config = dict(
    activation='tanh_gelu',
    moe_layers=[0, 1, 2, 3, 4, 5, 6, 7, 8, 9, 10, 11],
    init_std_router=0.0172,
    n_head=2,
    n_kv_head=2,
    norm_eps=1e-05,
    tie_embeddings=True,
    lr=0.00426,
    warmup_steps=200,
)
Below are experts of layer 4 (counted from 0) of a mixture-of-experts language model. Rows are named router (the router's row for the expert), up (a neuron's input weights, with its number) and show model dimensions 0-127. Each number is 500 + 40 x the weight over its row's rms, rounded and kept within 0 to 999. Numbers have three digits each.
Before each expert's rows: "mostly gets" lists some tokens that are sent to it at least half of the time. This comes from a sample of Wikipedia text that the model never trained on.

# expert 29
mostly gets: " some", " any", " an", " a", " Interactive", " originally"
router:444511460507542570504472503463556517512509502527552539607485505501467508493440431470477527499525458530480570524540482540525490531486479484432503500513500485514478544546483490464570492447509442583526473609543572510508425513542522481509482430549516549506501543456388495534494504515447533514475456525499474473496514478532410513508433479448406491494539451463567510460482476529471579464511
up0:522450541504533490475459496439550475486575475593523481475497541518591551438508449449481476525549522545498550542500583526563460500469425493562474515521497488433532499525472444503468536521498448468502583478519516452523458493486491519496475482499467497507472448534542506514546413412519465537458548501440486524521462592520448573493510512425486533536477489484526533453535464428465568464535
up1:539503486574526481456503509524494465502481540504490528536532501546476450459456540519487535488536497480506514518537508453544493411535502541493575534475449590434489462536537361521513540419506487543517495460523546513467515510435535515517524505474578544437447512563468526457471597493550566436529495547523459500437487435484472444460514514487490466471487414514480450528506569520510505501558
up2:456457470467497594487503531554492486542426479499468416463450451400498532561539462450537568511443486521586552501557510509491511480484487524458488478477499502551517528503525520463502566551487530506438513538403554450543522509531497518516425514538488497573506515517497501468512455465479532518487514480475538532537527442535457521450572511514477503514546507531376473511453502536451425443540
up3:532490506475508518485514510410529405552512501568479513479487437476493510580413509532436541499490439547523508481456448528545567532421542480501469535486501480484415544466490506507533508451539529476562527482524470493500447513538430525475545458548531536461422514448483555499465528485467533468511508502571537527509525567506472477542474534412433414522516487541483474578539562462517531494547
up4:529450451512450542513528465506408493519580469520500521518476480500535618480524515471469459466484513536480479490425403520504546478564547484537477545491564358493441471535492485558502444535511511468526536521575489542516476520553558507491570519510473462483546445485521504555468549515472460593504482512513473517517525520502487450514486532461467510512486502461521501505454512551409584457488
up5:459506504527515440469529499465491512510518616404582468479470474574532484527496580565535554534544504528531506563509437508533526484549538491462555491448519550462522548503450537424507521541515509489443547463557481478491439494474549434487505467502510514585490476463525491506469473444413492596486468463488440514544485552543502448470502559495458436503505500509523500509480486481510448531587
up6:499498592495506512508486516559516492482494506491481532533509504550483591547548480466488470463451485472468414508587461464464481534512527454480426532482479481509507508419435541460444467510499446498516507455565569523517447557493487469517481470514546535463482467485511463550551567531478463561525461474522488505486532533544578440544413425534428518465497530428486470540499580442496516553432
up7:519505458486450445511519496519518518524586537553500536569439493492459592451526517438496538567498568435490533509418470522528472463525438423517498520506539448521555492522461556549552517498457438540475564554522539460498491477505478534421513503388539463472506524437476484514543426547475469543526487449455504439566466560462474461489515489515503504482523446488472499498532559501445509477544
up8:506553434527473508444498523423509441507495589559479499436521458517435465536478499601441538501500513441582495514557451512571529514555491553484501471526493492508535449505515515501464467456514566512568542548550496474507523486489518553535515524489487468516468602475520576523592422474455561502505466534531434512443514449522509517507504474420479514459520423543460481485513515498453483528469
up9:489404508531427494488488512455474466585517523534622501463512530536513510499497479590537524495500555491553580450482496521522495521427509540432442423496536475548481540517449458487488497460518475502556475507501494553446526504541568522460476468530478504513522500485546520487493510535550485497480509485570553461458493492518481453520561505481412527536486440442531476404434498382507483514494
up10:536431547459545446462516474510520487598509523507515554466505467444454498500456494501436486487449449488458522531504503500532564460488495480484544471448469563525487534556527546528552517610495472436537478470516435481508484530576450478456477463453502517501525529485436512470479513552482549453416562479508556388509465464399435482511568533481448528438511534538542509506473522514510483496535
up11:549465478559482515518480453416528504550572417450477469512441540433552566476501435541499485457577451533529516490480452494514514576510522487540478511513535474516560490466560472527411454522461550498509500497493541491487454510508457484440500515497495620500470496540518506474605500469462471492522504437505567467505556520473425441491451551521494506522500495502587495534458408493524477487503
up12:483442467455544560446519463499476508476489568550556475564515528478540438565435516497507492500579433458550516549525476502508571566516557562499519503537453520513479393474580551454536580476454493471514556526523512546556483499464518531486407521521471484441536461488552550432467469450525498513511515516531434437439479478511472515467528541554477531531489509496496499509533477549483538441537
up13:543473490460439456522479522535517473503485499470469479467473518398534418506475523453482494482423454515498476466556485483541511514491468463537496482504621494482505514486488477468520482462485497539572533507542458473520384462499473560473527486435520483573520502444447537552560451476498515417539509536484459511499630513485498500445521446500455508579465592491530489518486444444543497485490
up14:540542511600517516508500481471448470589525482537526479527523572586508537543478497495502485549513535507396447486491520527482511531540477453472483484502492494519523453516428435482540527509449437434486506538534438518418484472558452542510474429512452482445459403528502521476516479535461464494463462478542484521512451479569489514585432468460534523527522546566506486517498548535481476579441
up15:468529510491516558513505536456471490471553481494531528515520500522543560537572468540568466480529530474520522453490520449441512529506551508428471494544541490608562480461556511491545560501405516530475439518452610484441544547548488494505474474522459422492592521501475482470499478504440496468433513503498434466572495470546567560474496472475512536577538527513564457477506489533514479453469

# expert 9
mostly gets: " Vi", " Du", " En", " Fi", " Ver", " Mu"
router:478471539507481473481479502554516501539469534497559501509443531494480519523448454496481525488479467471526593438492428518503514511481494493464502495485515525519490528524462466460501520411561476524592528549498516477475495515517523491437592489510544518546398470545497570541546592508476547517539456514460568483513427450533485493495491490482423521467455500548624426437516470570480582491503
up0:480553499520552559486504539457482509513499534418549535546587529521488496489493512505469570497485541494466504476450504501537466506428440416482565480502510471532472523454480487538457437517490487535463481529584520477509424424434538452482510496487563442461467536596469525534504485464528501470515499488449504434392463572523507426499587525498474489502482476509497612499531505468534533524531
up1:516483456512562509523530483508479524470504509491504520511525531528509537474415433500488533429501444525476543492534530472530526425495523518633528516523546506530547462466524495477440436491446575431505534525549499448446544451519530459441606440504489409559503566490556496541521494513437500447522521464493460427489466482531476432542550514507561443475474515476514497534518537553479497510561
up2:508499520509531495497455551569534566500485536421545529468504549558562503500514563457530554478525493454522485474511429460525520523518448517485476486534585519499466429520454525489518502441530560437554508467441495495512530497515467464533531563452513532501549472474400505424537531461446543549496509460528513529455451540573482533513443511518398476516530487449536434581477455550475520459555
up3:500546509584490507489488472474568516550453470537507488563496528538497529424420484472488461521539448504496510527479525422464451546484536523557454469538434504540518554529455499542387518445489495427498492510536528479452445519540513492512516498490539434521428492519555534539550421528479527449572440469501494445425509446490450462525462505562554475500519464544450498547469480467565456494547
up4:488567581546478404552528473440459432470484495509558494427461464532541490458444466513501495525514419503535552511555460560547498506501535482506585467491485473493479498468565498475530468476530511582507463516508473438555526434497505474511497470500423520495512403437508439482473518521483527477424494499519540469526498492496507566519593494519478443523479507448461529445439451548559549492451
up5:395510529486515542484557507518542524453535497540454486519476480576546528515490475388528518540499510459427506534514447492491509479535499448495461462546493539453437555472512488539475478494500496475477524542486551556520472601498488533559489526489528447478493513431479572450494503421504427420505534491500551420510453504512597544486543483592565509472471498491482538508471493461422494456499
up6:514511522516541474507496453466489490532469465507465427545489529479527453502500573564488551429547487515520476502481402503572495565482550451439525506462570571497449589486526577504466525445557488447503548438550518589532481485482495495561520517413480500423513518526510538504496542446438528552493529458420471502573458450542497523489436481502489518518541419498519472475496508463470509525504
up7:544476477492457532533442522505536457514459503461558541560500475573469523521533503476496503536581491445489548505504531567538566473505506477459485535474536547453554465502491465504546426405532471443520469472559510463514452436483471483438514512525410540476506448444506497494441512581485549491492582495470550500487441506473397492396442516487461527461507468504473477458535470519452529530446
up8:564445486447495503505480529486460507481490494556472542454535451472442530510474450550468434504428457427545579476489464494480501519537514545476531431538556514536528454501528416547528531563513471387502413551431494439478441513507521485438482525553499504466498530503515478538455510513494463635427454494477510539514538496493480440503481432517487448482539501450500495507566475508483537491502
up9:474524499538523546492519479546536455395523580576492480514533530543459538490449452470450497488435499613470437544506493502494528576575568500497491522549477478516441450483526560541418557525514479543548491455545475557460525530512436495526514505469522467480448481535539469487557553494425529522479483553443501451490575495510477483501454517491460540483437503513515508530517438565457461467540
up10:475549544505461475520459497571530518564453520462484510527536465418525532486467455543572580424467483499491558457503502559555541483436495495540448537550521466506490526484421486494517519517493536506447394473456500511520554490567448544442553510497485520463542523486520498501512471578427445539509451521529481485484457472450449393508523500513448526483545525553424492481509530429516546543480
up11:517526569453531463449462437524550518467500517521520549495473509520515452519489486504450487494520486493557532447471495498524479429536530518484496597435521613570476484473463500470477473475506542525615532487518516506506559490465456505409537590464477500512451570494430505531482518469465518564496517551535444488498537443467506458485516543465460494538475559618499509495494494577541452467532
up12:454485509505445477460470540480397470425502543579511572507509511490531545434567500448517469493390524491512431547500516476518612475519503455481497494473481480391560475517497551458479487528499509517444466506482498480490470557458454464487430465527480515491480459528458576485450515503455495468507499494542487540498540454431453457436460479579460475466542467474490509476448526539484555540544
up13:536477533474485456531509444529464532523563549517473489464526459496448538479457483436449560560524458497569521482419516501477473531456552502477536523530540580583516528454490471458530454488499500533465471436464461503514477456537475455545532441499498551536529539436503553537536571531457465474398490616530473523510569521490448507469450454531487464582483513507500487473549445543531487556508
up14:513544508443435539472488453493479465449501523459530509473535479440475493473519595471487459465481512499489488456543456488557529416502513442427466508435442547446527491519478538470524543454517409505518449489502495466504500515567469471544552456544541473480489525514500511508459486591482527544538530471544556498551479481489503511522523598451356494473460533505480449489452554521571522539557
up15:508536515566477470496491474541539535473512418541510559448460470492438496520595515524439469464438523482503586476441489534448426491488545546530561471554506514541496508491422458497569604542567470481468442470515506554466496517492456521480527484551513504434542464453507524483471515504469460461591488478477461449445487532549471507498452460487418464506542449518530423554490481496505481479537

# expert 21
mostly gets: " B", " D", " K", " G", " P", " N"
router:490540548509543516469500496527556523574473468509554533588503509438469483448484512478518562504478470465480611432471451534486523512409532506503495468490506476599525507532456514425537583499512513524505480530566548476484526485576488500479551449579507507584456508522452533558562527464473498504514424520452489490544450478520492499469423514469465479430502418483543459486493528538475509460540
up0:444462594532478403517490417497470529560455523440549459539473469445477537505504462524542454502526512563537498500529456519427511547482543521525480498463460486567482563527435511458474514493458526435497489431545468511476512442495534495499517498577435522523556519503468493511430560546481555502479438480564415464569493472496539521585487528493528489467496475501547475540474535493452545548568
up1:415510512567471456482523498600472493506454406398551544488428575543522433498506501511500551457521460523538517522493509542521462495476475513532472494537463494544472504525448493449561503513527547623487510511479506473531534521469413489492526444516515505576458501485491511550533525500506544572508490463441491552522548524464529522581453500475508571424521517552501498462493509498559438477462
up2:486507494517419425446446445451610524500539455485514480491518437482453512480476493466543575525498451461540539525526550481510548533465523479455495513506499469574444534525442453467552509544521551562546535547558493453431514504593503471538481516443527585504550478429474390505479476524502390510491461487502536478488490503490562523537448509546472529457508518484450530537505518505507504504499
up3:449468563546560533529463437543509556537431483537482546480469591490452490469467455514477432485504428515442534472463463470448481558494576466503425483533486458532500538485483576448552478487490474539438520513523492503481533518526459531453566440490477532472447489507544525486532500558471478481497461510425459525424436529491512467503520447450495507448566432417494473526512501464438448516556
up4:446479498483458454471515506528505474562489427518445516472503453534480577531478471541585513460535470473462529508490491558491492500445496570498496525442464475564491550524518408475470488413533502508502382515476495466530514538450455450473482521567522557462444466490513470487520463488508574461577529466559567478549475501547486536506497419533516471454479471528520467464584506486527475426432
up5:441524523487508503520492511477556475498589493529485508427478423513513463539515532493530560513421528578549578509523491506463487497544535491526553577452470440538470563505439508443505557551467522419488463576557420507539522458473445486503402468546549464540428531469492500494490409460478489506514482486472510502545505462473512507506481484580577494511469494499557450526510571496491466515487
up6:515559547567472479463486524534468520552548481557488437539529465477496503439503526516493508585516481562489456500573517540482584492504484494527461515488503536450502512513474449492511424540537446563521452488504505589498426429578499544502462496520442480497497490489534568545501522482541530530454457556496415505511539483448434442468498503443483526417515429433574496541445469502519434492496
up7:477505532494558511518400479508499478478541516496504555577500481458512508467530509505535489521489480489478472471581515524451614469449487555563617492516509502475552550481528531529493509516538548512554483453529506476546506462564559468556446481488440545448468564537481475525515486529434452582425551552522469544465513516537446468470429549481451474461564485484422546529487531510506504508469
up8:522457507477450492479544540465480531508498500466443558480498507458457462454514487511457509490517531436592517444462462452510498473569494428527526457423509439593524457551567541491521536556540527454538468454494509484514485505557578472448532470558532510479539466490453453546460507576492522472506459496419492448508417444496518441593442537450527522476497561497518464495541470471516529516557
up9:501575560528514500555494480502492506566535473544526511514468557460505507462496433544525501536508497560493500515504519597504464449525564522586491528483480562420476545540407511501526490497525507575498480504547448512451503451503549480419525423489524505469491524514513528507506496514446551562544466529527453543514512544475482407597505501537503510421546469488435471453424427482486451484457
up10:533442576507498490527550474550481457458493430462577563438557482503488542472441458605518501535484519469457525513466455407501540456472486521519602501472461471480485553472489520525531489512512476472509537440481469450471510543525553474527556543520505587488394543511466505493445563474491518506451489473552494507484537479489512489566446475520446433463499573466460471558466547508454509536509
up11:500526484483559539564509493472566509532528515518548457505462471473503492548559472513492509492496572545472488543535544539510534543474470479502504534491373492537427486460554597485459520468496547479465568512514537535551442540490434559472453527506489455568539510507545512537465493476571421468453555495500459538527539477578502509497483485488582488549474521506543470478452604488538572449508
up12:526516429521467524558489461529475488461511520482629579508530504440491536502500568533466522563533492492526422504491452531514536473494545550425504485452458457478482498553441490429543564507511482497527552508464527490554490483525493530524479537566452528555464416489515450444532540453502511570492500515541441502546481397460496480511455544509454498509504502509445499516512604531489477410517
up13:462502513579562525489521456535479487453501461530561442457507496537541478510493454519539435492501492559456499453532481491537550454485567513508473543508464502559449541380497528479573497495390500533470511419537496517449456499541503499523544541556535497474496475470480463497541568525521467524445530478462494474591519479583556535459542475532554415514506430577445486499531502524476497508536
up14:520516505497530489497549471487546546535502502531513541465560465568522504467484535514546441521498507497466568449519529538487545478546556522548452466449524542504473499595514504446479474518474515460506512467565553480536476459465456426543572451602474500479423490527481560526446534441468502462477474532464548548513460469459466494481564466463431537491468554393575527498502557462574461505475
up15:585515439482539494489431443424489519416509524471531557481457516509459438495490550537499517486507547534503473524412486481511511456470484437435443521551592499605489514490443503399542488478472533556486482482508497457467548501529516441507527514438553473501477389514476515522535499510541454510491499515494512458574472511463447536504440527452472503556505442520456519459491464578513493530474